From a checkpoint of a small mixture-of-experts model trained on Wikipedia.
Size: 8 layers, width 128, vocabulary 8192, 14.5M parameters.
Experts: 128 SwiGLU neurons an expert, a sigmoid router.
Training: a variant of Muon for the experts, 7659 steps.
Below are experts of layer 5 (counted from 0) of a mixture-of-experts language model. Rows are named router (the router's row for the expert), gate (a neuron's input weights, with its number), up (a neuron's input weights, with its number), down (a neuron's output weights, with its number) and show model dimensions 0-127. Each number is 200 + 20 x the weight over its row's rms, rounded and kept within 0 to 999.
After each expert's rows: "comes before" lists some tokens at least twice as common just after its tokens as in all text; "raises" lists some tokens whose logits its average output raises strongly, later layers aside. This comes from a sample of Wikipedia text that the model never trained on. Tokens count by the router's weight.

# expert 17
router,181,215,211,188,210,173,219,220,206,190,225,208,221,201,225,196,192,201,179,179,195,177,234,168,172,194,199,184,172,190,212,238,202,198,186,206,177,211,217,208,193,187,152,219,220,213,188,214,196,173,195,220,222,207,171,198,203,204,180,215,179,225,211,162,181,190,193,192,205,245,195,199,208,196,176,179,185,196,200,194,194,201,195,178,207,198,192,160,162,200,187,206,179,247,187,193,188,211,181,192,212,253,187,187,218,216,202,170,177,181,170,189,228,195,225,140,151,241,165,207,205,203,209,202,198,203,204,195
gate0,183,164,207,184,211,198,187,192,190,202,180,206,205,177,239,206,213,227,228,184,194,191,205,225,181,227,191,181,212,185,205,213,216,167,193,182,198,192,206,208,200,200,199,221,211,198,168,205,229,233,206,182,210,190,183,174,220,191,217,185,195,233,171,198,190,193,198,220,212,185,168,199,206,206,190,210,187,223,208,185,221,239,183,164,196,235,201,190,219,199,215,203,229,209,195,187,202,206,197,206,179,240,254,207,219,213,199,167,223,158,212,208,206,216,143,153,193,257,214,192,233,232,190,189,202,179,208,176
up0,234,225,175,175,191,198,188,193,203,198,197,182,202,241,195,255,215,196,227,204,186,195,180,195,159,192,201,220,194,234,220,215,192,212,215,183,217,217,195,190,214,229,195,199,195,205,205,200,167,191,207,190,181,164,198,240,177,240,170,189,202,214,176,187,180,209,213,205,168,182,226,186,217,208,168,186,196,199,183,198,201,192,199,177,196,163,199,161,194,177,174,192,199,180,213,197,186,193,195,238,194,203,177,198,213,230,190,222,203,213,182,205,172,205,199,226,200,168,193,277,155,203,223,201,188,212,193,194
down0,186,160,219,200,186,200,235,195,195,164,207,203,166,201,165,200,226,224,198,208,223,185,220,174,210,183,180,161,207,206,223,208,213,181,181,175,180,181,185,180,222,181,219,183,204,174,226,181,200,194,219,201,190,211,203,184,197,177,197,215,168,206,238,220,159,192,216,189,237,213,169,182,197,192,220,171,227,206,157,184,232,187,226,220,211,210,190,231,216,198,169,208,227,227,204,211,232,201,176,188,194,188,214,176,241,187,201,213,206,224,179,228,180,199,219,174,223,206,191,172,193,202,199,215,217,201,237,207
comes before: " the", " a", " his", " their", " an", " its"
raises: " the", " his", " a", " this"

# expert 22
router,196,210,215,228,217,194,186,174,190,158,201,237,208,190,193,217,198,194,184,197,138,172,199,208,189,219,181,222,192,187,229,195,199,206,185,196,186,210,231,218,174,179,190,214,219,216,176,203,183,190,145,219,222,213,197,203,203,163,186,230,198,238,205,177,172,210,203,183,188,197,222,196,208,231,201,204,199,213,185,171,186,207,173,170,183,215,210,184,180,174,180,195,187,219,190,189,198,234,173,199,214,246,209,186,165,206,178,200,171,233,191,204,203,194,214,176,199,249,189,204,220,182,180,194,248,200,215,209
gate0,178,179,186,212,209,183,196,220,195,174,225,197,203,204,220,191,194,190,225,196,202,175,195,201,194,237,161,222,179,190,198,162,177,213,188,170,184,215,205,225,199,222,198,206,223,193,159,204,169,234,215,200,187,185,221,219,193,206,179,216,190,212,212,207,184,178,236,179,191,189,213,161,164,194,224,225,181,205,191,185,223,198,203,167,176,217,194,197,167,182,191,201,212,220,195,181,218,192,189,201,221,248,238,206,205,162,172,216,221,207,167,194,210,222,221,175,220,201,244,189,205,234,227,226,230,173,183,209
up0,219,213,218,196,195,228,193,224,192,202,196,229,218,212,183,190,195,178,214,224,158,227,203,241,177,153,171,131,197,213,196,247,205,201,201,201,230,194,199,154,187,201,234,176,211,182,190,195,221,202,217,201,196,214,231,228,216,210,182,189,214,203,183,202,227,221,207,198,225,164,191,198,213,199,176,200,202,227,195,193,192,201,203,198,206,179,211,184,199,166,206,207,199,212,185,213,226,204,231,182,203,182,148,214,188,225,181,180,197,212,211,228,221,219,166,213,184,177,212,212,206,226,229,192,192,218,231,203
down0,228,225,187,188,195,188,208,225,168,205,212,243,183,211,216,204,219,204,230,218,221,180,178,178,200,196,157,209,218,228,216,223,216,232,209,183,199,216,211,179,213,214,225,206,199,180,225,215,205,193,197,201,205,183,188,222,167,206,209,196,219,197,182,219,195,181,215,185,191,261,204,219,203,212,176,241,196,204,192,164,170,224,179,180,176,210,184,221,213,220,206,202,213,225,220,191,195,197,220,234,202,143,224,197,209,225,224,180,194,170,196,209,191,173,174,172,176,197,185,209,210,195,161,159,213,180,200,192
comes before: "s", " of", "ed", "ing", " to", "d"
raises: ";", ".", " from", " of", " in", " on"

# expert 3
router,181,249,175,233,201,161,213,198,187,191,210,231,213,197,216,226,217,191,196,202,172,217,215,170,208,192,183,217,212,188,189,230,228,203,173,195,169,216,222,209,219,154,177,201,191,188,214,183,173,173,176,201,211,219,186,180,200,182,169,228,201,221,227,186,192,168,214,175,218,211,253,187,222,222,186,210,218,219,192,181,204,211,180,216,194,194,221,166,178,207,191,182,171,214,194,215,224,231,209,199,183,221,222,183,194,188,190,184,180,227,169,192,228,200,204,201,200,204,169,227,207,181,218,223,227,197,216,237
gate0,190,205,210,196,181,216,180,181,187,194,230,204,199,205,201,212,169,199,177,225,234,207,214,181,222,195,172,211,186,253,196,200,204,162,175,201,221,223,186,218,195,181,201,220,198,217,211,215,204,209,187,209,193,225,185,193,205,227,232,239,203,234,214,193,199,224,224,202,174,201,175,228,221,182,197,186,152,166,168,186,187,204,209,195,207,191,195,171,204,236,221,223,156,213,211,229,191,239,196,193,165,191,219,174,239,222,196,191,202,216,198,188,197,186,228,222,196,180,201,214,231,240,195,178,173,184,188,176
up0,221,160,174,208,185,184,181,216,238,181,207,205,223,210,211,219,186,185,183,234,205,205,166,167,186,224,218,183,201,199,206,230,211,198,207,186,225,255,184,166,214,218,193,188,214,198,186,224,177,202,173,176,204,210,230,201,190,138,201,199,193,189,172,153,222,215,207,201,168,202,195,209,213,212,195,180,194,206,188,211,208,210,218,191,199,193,221,211,224,164,200,201,212,199,206,201,198,195,196,221,222,182,177,209,228,189,215,193,183,143,218,225,180,193,181,229,193,202,199,195,197,153,172,211,205,197,242,184
down0,237,199,203,238,154,196,184,208,207,221,202,172,201,217,205,206,187,213,201,190,210,217,195,197,178,203,191,182,167,197,203,212,199,200,186,180,211,226,213,176,204,237,187,181,209,217,207,235,206,204,206,212,230,180,200,216,188,200,178,188,203,162,229,190,203,217,176,192,264,193,172,199,171,219,200,198,224,225,196,183,221,227,190,233,205,243,222,204,204,162,172,168,195,201,190,202,235,190,212,188,211,223,214,181,241,175,211,217,201,195,211,211,209,204,164,197,211,201,210,169,232,247,160,208,202,206,224,191
comes before: " of", ".", ",", " and", " in", " were"
raises: "ori", "ue", "ore", "ing"

# expert 1
router,172,222,202,227,215,179,209,192,186,185,246,197,196,196,196,201,211,231,202,218,173,172,224,210,157,167,175,186,153,171,185,206,211,210,219,175,188,231,216,214,198,172,171,199,189,213,217,210,147,212,194,190,223,222,187,160,221,189,183,211,198,216,203,173,195,171,194,176,198,218,215,169,213,214,180,196,212,194,213,187,194,184,177,203,195,199,200,198,154,198,194,199,191,223,186,166,232,232,195,220,184,234,229,199,195,218,199,184,186,201,177,178,216,231,226,188,176,182,213,220,202,166,186,200,226,210,226,207
gate0,207,199,200,182,217,151,198,162,220,163,203,194,176,175,217,221,183,195,210,184,204,210,205,219,169,189,216,177,192,185,205,192,189,206,200,209,236,154,215,234,222,199,174,189,207,203,231,212,199,253,198,203,222,164,187,161,186,191,214,231,220,162,241,207,201,192,182,189,219,191,179,212,198,200,157,175,185,178,211,195,170,202,168,218,220,209,203,185,184,168,195,204,165,210,217,171,180,214,170,245,201,176,188,193,212,195,194,194,195,210,200,191,217,191,186,231,179,178,177,191,174,216,201,196,182,210,206,197
up0,197,215,221,154,205,227,233,192,182,200,186,203,222,205,145,196,188,198,167,184,172,189,201,210,186,203,219,207,233,233,198,172,168,207,200,179,227,224,189,240,163,202,196,210,216,215,171,228,217,220,209,233,207,191,213,246,242,198,203,191,214,140,194,189,202,212,180,197,179,215,188,204,204,164,193,181,200,193,206,209,195,175,202,174,162,232,193,185,195,196,183,208,230,196,192,187,172,199,218,184,200,213,201,207,190,198,220,202,215,217,147,208,207,199,212,177,207,190,195,234,199,177,210,190,215,184,200,220
down0,207,230,192,165,184,178,222,208,194,215,206,212,196,208,173,196,194,180,215,221,168,190,197,231,222,213,178,239,194,187,194,205,213,164,198,212,165,185,221,191,184,213,176,234,165,224,194,169,164,210,187,192,191,171,146,199,213,206,227,196,206,191,157,162,200,218,192,211,159,196,177,209,227,192,229,215,213,197,189,230,198,231,182,200,200,254,196,184,216,189,166,218,200,207,196,213,191,181,227,184,188,206,206,197,214,217,199,215,207,191,220,179,191,193,186,183,189,160,201,212,203,161,207,211,165,206,189,173
comes before: "\n", "  ", " 1", " 0", " 2", " 3"
raises: "  ", "\n", "\n\n"

# expert 6
router,186,218,204,215,214,188,210,196,164,168,207,213,201,184,186,182,219,212,169,184,191,179,204,184,198,167,203,168,176,190,221,236,216,228,190,179,181,225,216,200,189,203,165,196,189,208,198,195,173,194,160,193,232,207,197,179,231,186,172,195,197,194,188,209,221,201,208,181,175,223,235,193,229,209,189,196,211,201,189,199,200,218,179,191,219,193,228,172,170,190,183,201,188,248,150,189,207,234,157,200,199,235,239,167,199,201,186,179,195,198,163,212,222,228,226,186,195,213,159,188,220,167,216,211,217,198,207,193
gate0,178,188,198,217,193,189,194,214,193,193,191,186,210,194,165,200,175,202,170,167,227,171,180,165,215,219,202,185,212,186,245,239,198,208,163,186,188,208,202,209,226,170,191,181,227,206,182,228,175,190,182,199,188,193,212,193,207,148,176,192,202,237,209,224,220,189,186,190,218,212,195,212,197,179,226,191,212,199,219,231,172,197,215,199,211,183,222,207,206,157,249,182,195,198,222,205,225,218,212,196,205,204,197,212,203,227,245,201,219,217,175,250,234,222,196,190,184,211,189,200,191,199,188,172,195,233,178,229
up0,214,218,191,203,169,209,179,179,236,180,200,192,192,163,202,240,219,189,228,210,184,202,169,208,205,198,200,187,176,186,229,204,233,190,236,189,213,202,207,204,195,221,245,242,177,206,223,186,214,200,198,183,210,203,214,179,221,229,207,197,169,169,247,174,190,192,215,204,219,180,192,182,157,194,210,201,166,186,184,178,224,200,220,195,158,176,216,188,174,229,183,224,182,198,212,218,196,191,218,216,179,193,184,187,196,181,207,186,185,234,210,157,177,175,199,214,150,211,193,196,183,197,188,195,186,220,221,203
down0,201,189,209,211,225,185,179,186,181,232,189,211,207,189,179,186,178,199,211,215,220,209,175,203,224,215,236,190,203,202,210,239,195,243,188,209,192,212,198,154,211,174,175,224,219,191,216,228,209,218,181,207,209,237,212,218,198,175,188,188,199,173,256,175,193,214,180,190,250,175,190,184,213,175,176,209,171,202,189,211,220,212,207,223,180,209,210,183,200,210,207,223,226,187,246,198,217,238,184,214,169,163,164,198,223,210,203,201,210,176,162,217,209,204,189,227,178,193,201,216,224,196,226,178,217,203,187,201
comes before: "=", "-", "|", "  ", "19", "See"
raises: "=", "El", "I"

# expert 18
router,154,231,196,192,226,186,203,183,176,180,213,213,239,185,211,203,207,193,185,191,151,215,222,165,186,214,181,212,191,196,239,211,220,202,188,210,194,221,202,193,192,182,191,221,214,199,196,200,155,159,185,190,218,184,189,175,190,205,197,196,213,220,217,187,220,209,233,179,209,220,223,185,211,205,204,189,214,206,167,178,188,189,204,195,201,216,206,190,195,171,183,197,175,249,183,210,213,255,171,176,187,218,198,160,170,216,188,178,195,222,199,208,200,202,185,172,200,227,196,218,237,161,196,201,225,217,211,242
gate0,232,209,192,179,202,207,213,212,209,180,215,172,215,178,218,196,213,177,209,201,162,200,198,160,182,201,187,198,174,186,231,185,200,181,194,190,202,230,200,202,187,214,196,224,222,243,207,161,155,166,166,182,236,201,204,201,191,219,188,215,177,229,206,223,197,180,251,162,205,209,195,188,207,175,199,202,205,206,228,194,191,204,241,224,202,235,208,184,192,220,207,216,212,210,195,196,219,214,185,192,164,165,209,180,215,168,180,176,183,213,195,219,203,203,211,215,157,168,229,189,206,197,174,205,201,165,217,227
up0,211,218,189,196,184,189,215,220,179,199,230,203,211,163,234,200,212,192,188,243,161,177,234,186,191,191,200,207,168,176,215,183,194,174,184,196,171,221,199,224,202,186,236,206,242,216,171,219,224,165,181,161,194,232,224,198,193,223,205,239,220,196,209,182,192,206,231,176,205,202,179,195,221,198,221,221,210,209,184,197,229,189,218,230,167,232,194,176,209,207,221,207,210,189,190,217,210,206,161,202,174,169,172,205,218,193,178,206,222,191,203,209,227,207,178,187,175,215,228,157,194,190,170,205,187,203,200,197
down0,212,218,215,205,172,187,179,208,199,208,191,224,180,217,204,183,179,175,191,209,216,216,209,221,200,208,207,158,197,200,210,175,227,202,214,209,193,192,212,206,200,220,191,242,203,185,190,197,216,188,240,180,204,201,186,196,212,219,211,184,202,211,229,232,212,170,247,192,205,199,170,194,177,233,211,228,180,182,188,169,180,238,248,188,208,180,204,163,226,200,214,199,210,209,165,214,219,231,206,169,191,156,185,191,195,227,190,218,206,223,192,229,219,173,212,210,172,196,209,200,199,190,162,230,200,140,192,211
comes before: " of", "s", " and", ",", " in", " for"
raises: ".", ",", " and", " in", " with", " ("

# expert 0
router,174,224,206,223,211,176,193,191,172,175,206,214,184,166,198,203,218,190,186,202,176,180,214,170,196,204,187,197,182,157,213,205,221,183,211,172,190,231,228,218,206,155,184,209,199,184,191,199,174,186,161,175,223,178,211,193,224,188,188,200,213,204,208,173,194,216,185,194,159,222,227,220,207,205,208,213,197,229,175,191,187,214,210,179,196,202,180,174,180,174,207,218,169,250,185,183,241,234,200,208,164,219,220,187,179,209,211,150,175,236,211,202,233,194,210,196,220,212,195,207,206,160,212,201,202,195,182,192
gate0,220,234,175,225,203,170,198,207,187,179,205,222,213,184,176,210,174,187,180,209,198,178,186,208,225,214,200,259,214,189,200,195,152,207,198,189,199,191,258,193,218,143,199,180,181,226,183,209,193,202,185,179,199,186,212,189,204,215,180,187,205,191,198,208,180,201,185,194,190,226,226,203,206,195,200,177,188,232,201,177,213,178,210,213,197,191,230,189,190,247,201,191,189,232,213,205,243,229,219,218,184,214,194,178,244,239,201,214,211,193,193,189,226,188,220,221,217,210,209,153,198,185,214,191,201,167,185,190
up0,213,211,176,213,219,219,220,196,214,227,218,225,206,206,217,170,228,200,173,191,187,176,213,196,204,219,182,197,167,187,187,160,200,198,217,211,203,183,189,199,225,174,207,198,214,233,217,222,201,215,179,191,236,195,196,225,177,217,202,212,225,172,200,149,198,222,199,213,172,152,193,177,225,201,164,169,229,187,214,191,208,227,203,180,203,184,175,181,195,210,209,189,188,236,223,190,235,212,216,171,198,214,195,200,188,214,212,218,183,197,188,230,196,162,222,215,151,171,228,168,202,224,198,220,222,206,174,205
down0,221,220,191,172,231,168,166,170,191,213,196,203,219,193,198,202,203,176,193,187,178,190,221,189,208,173,221,231,175,221,210,180,197,197,197,200,229,185,167,214,262,195,220,192,206,197,217,174,212,213,193,223,192,191,211,240,205,185,236,214,210,211,193,225,201,217,138,194,202,203,202,171,227,215,207,237,199,173,223,183,218,177,217,192,174,189,170,219,165,185,190,214,226,186,213,180,209,209,189,217,182,203,178,228,221,166,211,211,208,200,229,212,201,195,216,197,212,217,201,170,202,198,218,199,237,226,206,164
comes before: " of", ",", "s", " (", " and", "\""
raises: " of", " (", ",", " in", " for", " on"

# expert 30
router,192,243,242,189,219,192,199,197,170,175,225,224,203,210,219,196,182,209,187,198,146,199,201,204,187,214,192,224,181,222,211,249,208,216,158,181,177,186,207,192,188,172,161,205,185,192,177,221,154,215,162,191,239,198,216,191,207,209,182,229,187,211,193,192,201,200,198,216,173,226,225,176,204,203,159,204,208,202,185,200,173,207,172,194,212,199,208,182,184,191,198,216,173,240,162,197,212,228,197,194,189,217,208,157,205,208,177,202,191,198,185,194,222,193,196,209,207,234,191,186,207,168,210,214,241,189,194,220
gate0,198,201,202,176,201,197,188,205,213,190,190,204,200,211,205,208,159,196,208,204,163,204,239,227,238,207,203,212,204,198,232,195,192,220,192,192,206,196,187,193,185,194,201,207,211,157,201,194,173,197,188,226,183,231,186,210,193,244,244,232,204,231,185,182,177,219,199,192,158,209,251,213,170,222,193,202,230,199,231,178,173,179,171,208,213,240,214,245,190,151,193,168,178,198,186,179,202,227,214,217,194,203,189,193,180,211,204,164,199,185,200,220,207,194,208,189,181,168,181,155,216,220,214,196,191,200,199,209
up0,200,197,202,164,192,193,181,174,182,230,235,241,202,203,174,187,226,201,200,200,204,215,199,175,187,190,198,217,225,192,195,206,201,163,207,189,188,193,239,183,212,214,176,248,180,206,213,179,193,199,191,196,241,219,196,196,163,220,207,201,180,178,231,213,184,183,192,171,225,179,138,185,221,212,212,210,224,198,186,209,221,223,212,242,174,189,208,181,194,206,205,220,197,234,221,221,176,182,176,176,175,233,222,177,211,189,172,232,192,204,215,201,196,220,170,234,198,188,200,236,188,206,191,194,220,195,216,188
down0,206,200,234,215,216,212,189,222,214,199,209,215,193,210,210,205,184,217,193,188,218,183,213,175,200,155,227,236,208,189,178,205,206,200,187,168,215,178,235,186,152,224,185,213,254,182,201,184,215,183,198,201,192,190,207,192,202,154,192,199,196,209,240,206,180,207,199,200,192,240,183,175,145,207,219,205,166,204,195,200,234,224,215,184,197,207,184,159,170,192,207,175,164,185,230,210,217,187,200,192,219,234,199,223,209,200,201,200,201,195,216,155,199,215,218,179,197,190,198,221,182,227,180,226,213,197,231,216
comes before: "-", "|", "=", "The", "\n\n", "In"
raises: "-", "|", "The", "La", "=", "Se"

# expert 12
router,165,201,208,215,215,175,198,180,177,160,242,199,185,176,208,199,206,216,199,212,182,195,212,201,166,199,203,187,198,189,218,231,218,190,199,187,175,218,228,204,203,175,200,213,232,212,168,216,179,192,191,189,204,202,226,167,200,193,184,214,200,209,184,211,204,169,185,190,196,242,217,181,209,218,191,230,221,194,161,164,177,194,206,185,201,198,212,183,165,171,172,220,175,227,175,170,235,211,181,208,175,224,182,188,203,190,169,194,233,232,189,188,213,209,241,195,219,243,194,199,209,163,200,194,199,244,175,208
gate0,195,224,206,238,175,202,215,224,212,212,193,233,211,215,193,177,210,196,188,175,210,202,222,188,217,206,206,189,148,209,227,175,164,235,187,207,193,170,199,213,203,185,185,222,195,199,185,211,220,220,166,204,222,192,208,205,202,217,194,204,216,218,164,177,178,235,204,207,219,188,193,176,174,208,199,232,197,225,204,210,228,192,176,217,200,190,210,199,199,188,177,190,208,194,197,228,205,195,206,210,182,187,201,192,173,196,202,189,205,192,185,148,239,193,220,239,179,189,225,179,172,149,205,238,178,141,175,179
up0,226,210,202,228,222,208,210,212,221,222,219,209,253,208,222,165,192,198,212,196,200,186,217,217,174,211,217,225,195,198,203,193,152,205,179,198,202,159,182,201,193,167,199,237,155,170,214,210,216,189,215,234,189,184,192,221,193,178,223,210,171,235,223,204,194,214,216,178,188,210,156,205,210,211,214,191,214,223,196,201,194,185,171,194,211,208,190,170,235,190,182,208,198,179,215,236,179,218,206,243,197,213,201,206,181,248,222,174,184,205,206,208,213,185,175,212,165,181,238,199,209,197,209,177,218,184,210,189
down0,216,223,198,193,203,218,225,200,204,181,180,215,232,178,195,174,201,178,199,201,193,193,164,221,186,202,217,203,206,228,187,216,200,207,210,231,212,247,193,197,212,178,220,206,186,227,189,205,186,186,232,214,181,181,217,190,208,192,178,199,165,182,181,210,180,219,195,190,224,182,176,225,198,205,203,191,185,224,198,154,186,204,200,190,186,223,202,183,204,182,233,192,253,191,231,184,177,239,180,259,174,232,197,203,201,222,203,201,173,186,206,194,212,221,199,225,200,184,247,184,165,154,209,205,183,190,233,213
comes before: " |", ",", ".", "–", ")", "\n"
raises: "\n", "\n\n", ")", "\"", ".", "ost"

# expert 21
router,152,218,211,213,218,209,175,215,179,172,212,214,199,171,181,194,213,221,188,206,170,184,190,161,181,197,212,202,181,206,246,212,223,176,184,188,201,230,195,184,205,184,158,183,197,225,197,210,194,207,181,222,201,202,199,189,189,190,158,230,190,223,193,167,199,181,210,188,207,234,231,215,199,195,190,219,237,208,179,197,175,211,185,184,185,205,215,182,183,167,201,189,184,220,161,190,228,217,177,213,220,199,208,143,226,220,194,151,216,203,168,197,209,195,198,197,196,200,188,222,219,149,184,188,219,197,198,208
gate0,180,204,186,204,216,161,187,194,206,236,171,189,214,203,191,187,212,222,223,211,201,190,209,199,158,176,187,172,171,208,169,192,219,198,204,210,232,202,225,193,199,199,197,242,194,185,246,181,255,180,184,219,208,194,216,193,203,162,198,203,177,193,191,213,193,180,211,188,166,163,199,240,173,201,187,236,190,191,205,215,183,177,178,196,194,181,201,180,180,181,218,211,173,189,192,195,192,196,175,211,228,230,215,165,205,173,160,195,209,193,164,196,188,212,215,201,185,239,204,218,195,194,233,178,226,200,212,168
up0,217,222,230,218,191,182,206,223,198,219,181,182,199,178,227,221,216,178,238,199,203,193,186,200,220,218,213,180,200,193,203,213,187,182,153,235,197,168,213,230,179,196,212,240,186,178,232,200,235,204,193,218,214,191,184,213,227,182,225,175,174,210,241,188,200,212,215,209,203,192,192,244,172,231,183,189,204,169,216,199,166,214,191,200,199,199,204,233,183,195,234,241,198,186,225,205,184,209,178,190,214,197,187,188,211,173,203,167,230,210,188,190,183,190,178,220,175,238,179,184,216,185,219,199,240,213,222,211
down0,205,241,209,206,251,182,205,180,218,161,219,188,211,167,195,209,184,230,170,203,221,194,179,196,201,209,240,240,197,213,210,219,216,184,217,179,203,185,196,193,224,174,186,204,192,201,156,205,187,202,204,173,186,191,176,186,197,193,183,197,188,207,182,184,204,177,229,213,226,183,167,180,201,195,213,202,204,239,197,202,182,189,198,215,201,189,186,160,225,199,165,196,236,196,170,191,228,169,194,200,179,218,179,208,186,215,195,211,195,226,202,184,225,187,172,174,196,168,228,203,226,179,158,206,176,203,164,237
comes before: "\n\n", "\n", "=", " |", " The", " He"
raises: "\n\n", "\n", " |", " However", " It", " They"

# expert 16
router,165,203,229,214,210,202,216,235,199,172,230,206,211,181,208,210,200,196,182,182,149,152,233,170,206,191,160,175,173,199,182,228,200,197,188,180,189,198,231,205,201,171,176,233,200,237,205,218,179,183,194,225,211,215,174,172,218,187,179,200,196,204,213,195,185,234,213,204,200,209,192,222,209,214,152,199,214,178,187,165,220,208,174,192,196,183,235,185,162,203,191,215,188,204,173,187,225,229,193,200,199,194,230,163,190,224,195,164,222,206,202,201,214,201,185,206,195,208,176,203,228,190,217,207,223,229,198,220
gate0,170,202,213,204,220,199,193,223,218,194,188,206,203,205,198,243,199,211,183,168,211,146,189,195,210,204,215,194,217,197,151,226,165,231,207,184,208,174,194,183,190,181,163,164,178,203,197,213,163,213,184,207,195,195,187,163,189,209,195,189,215,215,204,210,176,191,163,202,208,224,198,224,154,178,183,197,200,194,209,203,210,222,140,216,219,208,198,189,232,215,191,199,162,202,205,243,209,190,187,197,169,179,208,191,201,243,199,185,232,203,185,189,185,173,220,178,189,187,216,221,207,187,231,188,205,198,222,177
up0,238,195,224,184,188,192,198,210,259,211,203,202,223,175,211,191,241,204,212,177,205,220,212,201,204,167,230,192,219,194,203,198,238,221,171,173,239,210,189,163,215,208,193,240,225,172,182,202,215,204,193,180,213,195,189,207,206,193,193,187,174,191,198,204,225,192,209,189,186,177,195,177,205,191,170,174,202,189,223,206,196,222,208,231,206,143,230,202,166,192,184,219,206,180,179,183,191,208,207,202,194,228,197,173,178,216,201,184,215,190,202,185,229,207,204,162,176,188,161,229,186,193,192,167,206,191,155,183
down0,187,205,213,194,185,189,221,197,231,214,239,209,207,219,234,207,159,200,194,193,189,207,236,191,180,192,199,177,239,201,178,198,204,195,186,173,196,197,246,189,223,195,183,231,193,238,152,177,199,193,224,217,206,186,174,207,233,177,189,220,231,192,189,190,192,165,210,210,198,218,197,215,218,196,203,229,157,214,203,228,183,151,234,177,187,232,201,225,202,225,191,182,191,200,204,207,194,186,237,191,178,171,167,204,202,212,187,193,213,238,180,173,189,203,211,202,199,177,195,183,172,225,213,227,204,185,194,216
comes before: "-", "|", " •", " Born", " \"", "  "
raises: "-", "use", "pro", "per"

# expert 29
router,182,212,208,203,191,174,207,190,203,187,220,203,187,195,216,227,198,197,191,209,179,195,211,204,187,200,202,178,164,198,233,244,223,212,196,208,195,213,239,196,197,170,193,219,207,204,216,193,154,180,183,209,210,226,206,155,197,200,180,199,187,195,194,175,185,171,208,204,202,248,204,197,230,214,206,203,225,206,152,182,174,205,213,185,193,202,202,179,179,166,179,199,173,233,156,204,229,243,173,213,195,193,221,192,200,212,185,175,213,234,163,176,241,189,211,161,181,229,177,204,214,171,188,202,216,206,226,197
gate0,198,200,187,197,215,203,229,176,192,192,181,219,219,198,196,208,181,183,180,183,236,178,210,179,214,187,195,215,214,199,165,191,217,216,204,191,209,196,252,200,190,175,186,193,201,191,230,221,197,192,169,194,213,190,214,170,223,205,193,203,189,196,188,190,193,175,234,194,158,193,220,157,191,206,197,230,167,192,191,202,200,227,200,191,176,215,227,200,196,166,215,209,243,224,211,173,200,248,161,232,207,178,208,200,161,166,225,228,210,175,173,175,173,236,210,187,210,225,216,179,207,201,169,194,183,194,229,193
up0,194,212,221,203,197,172,221,190,217,201,200,183,233,216,190,170,185,191,221,185,196,205,157,224,203,178,235,206,183,184,175,197,187,203,186,212,194,183,196,212,192,201,220,165,192,190,197,215,250,203,208,146,193,173,196,204,186,172,186,267,196,215,222,195,185,184,176,195,219,190,187,224,215,220,183,208,216,192,238,190,180,191,200,169,191,236,165,190,208,208,192,183,202,161,220,185,187,175,159,205,216,183,194,170,180,184,201,221,196,207,197,204,221,209,208,244,215,236,169,221,208,189,202,178,200,170,192,198
down0,224,176,191,187,191,208,215,208,202,181,228,223,201,235,220,201,201,172,164,186,189,189,205,185,185,168,174,192,180,200,216,232,224,182,210,195,163,195,232,211,207,198,223,183,174,213,177,177,210,245,192,191,187,197,199,196,212,188,189,176,224,187,221,208,169,204,200,213,241,199,216,193,182,189,164,180,219,215,180,211,214,163,202,210,242,194,193,174,215,243,199,195,191,192,166,210,211,192,200,224,193,217,159,218,245,204,216,229,213,202,192,189,184,191,225,212,196,159,198,242,186,175,180,189,193,182,233,178
comes before: ")", " |", "–", " 0", "}", " ("
raises: " in", ",", " (", "-", ".", "\n"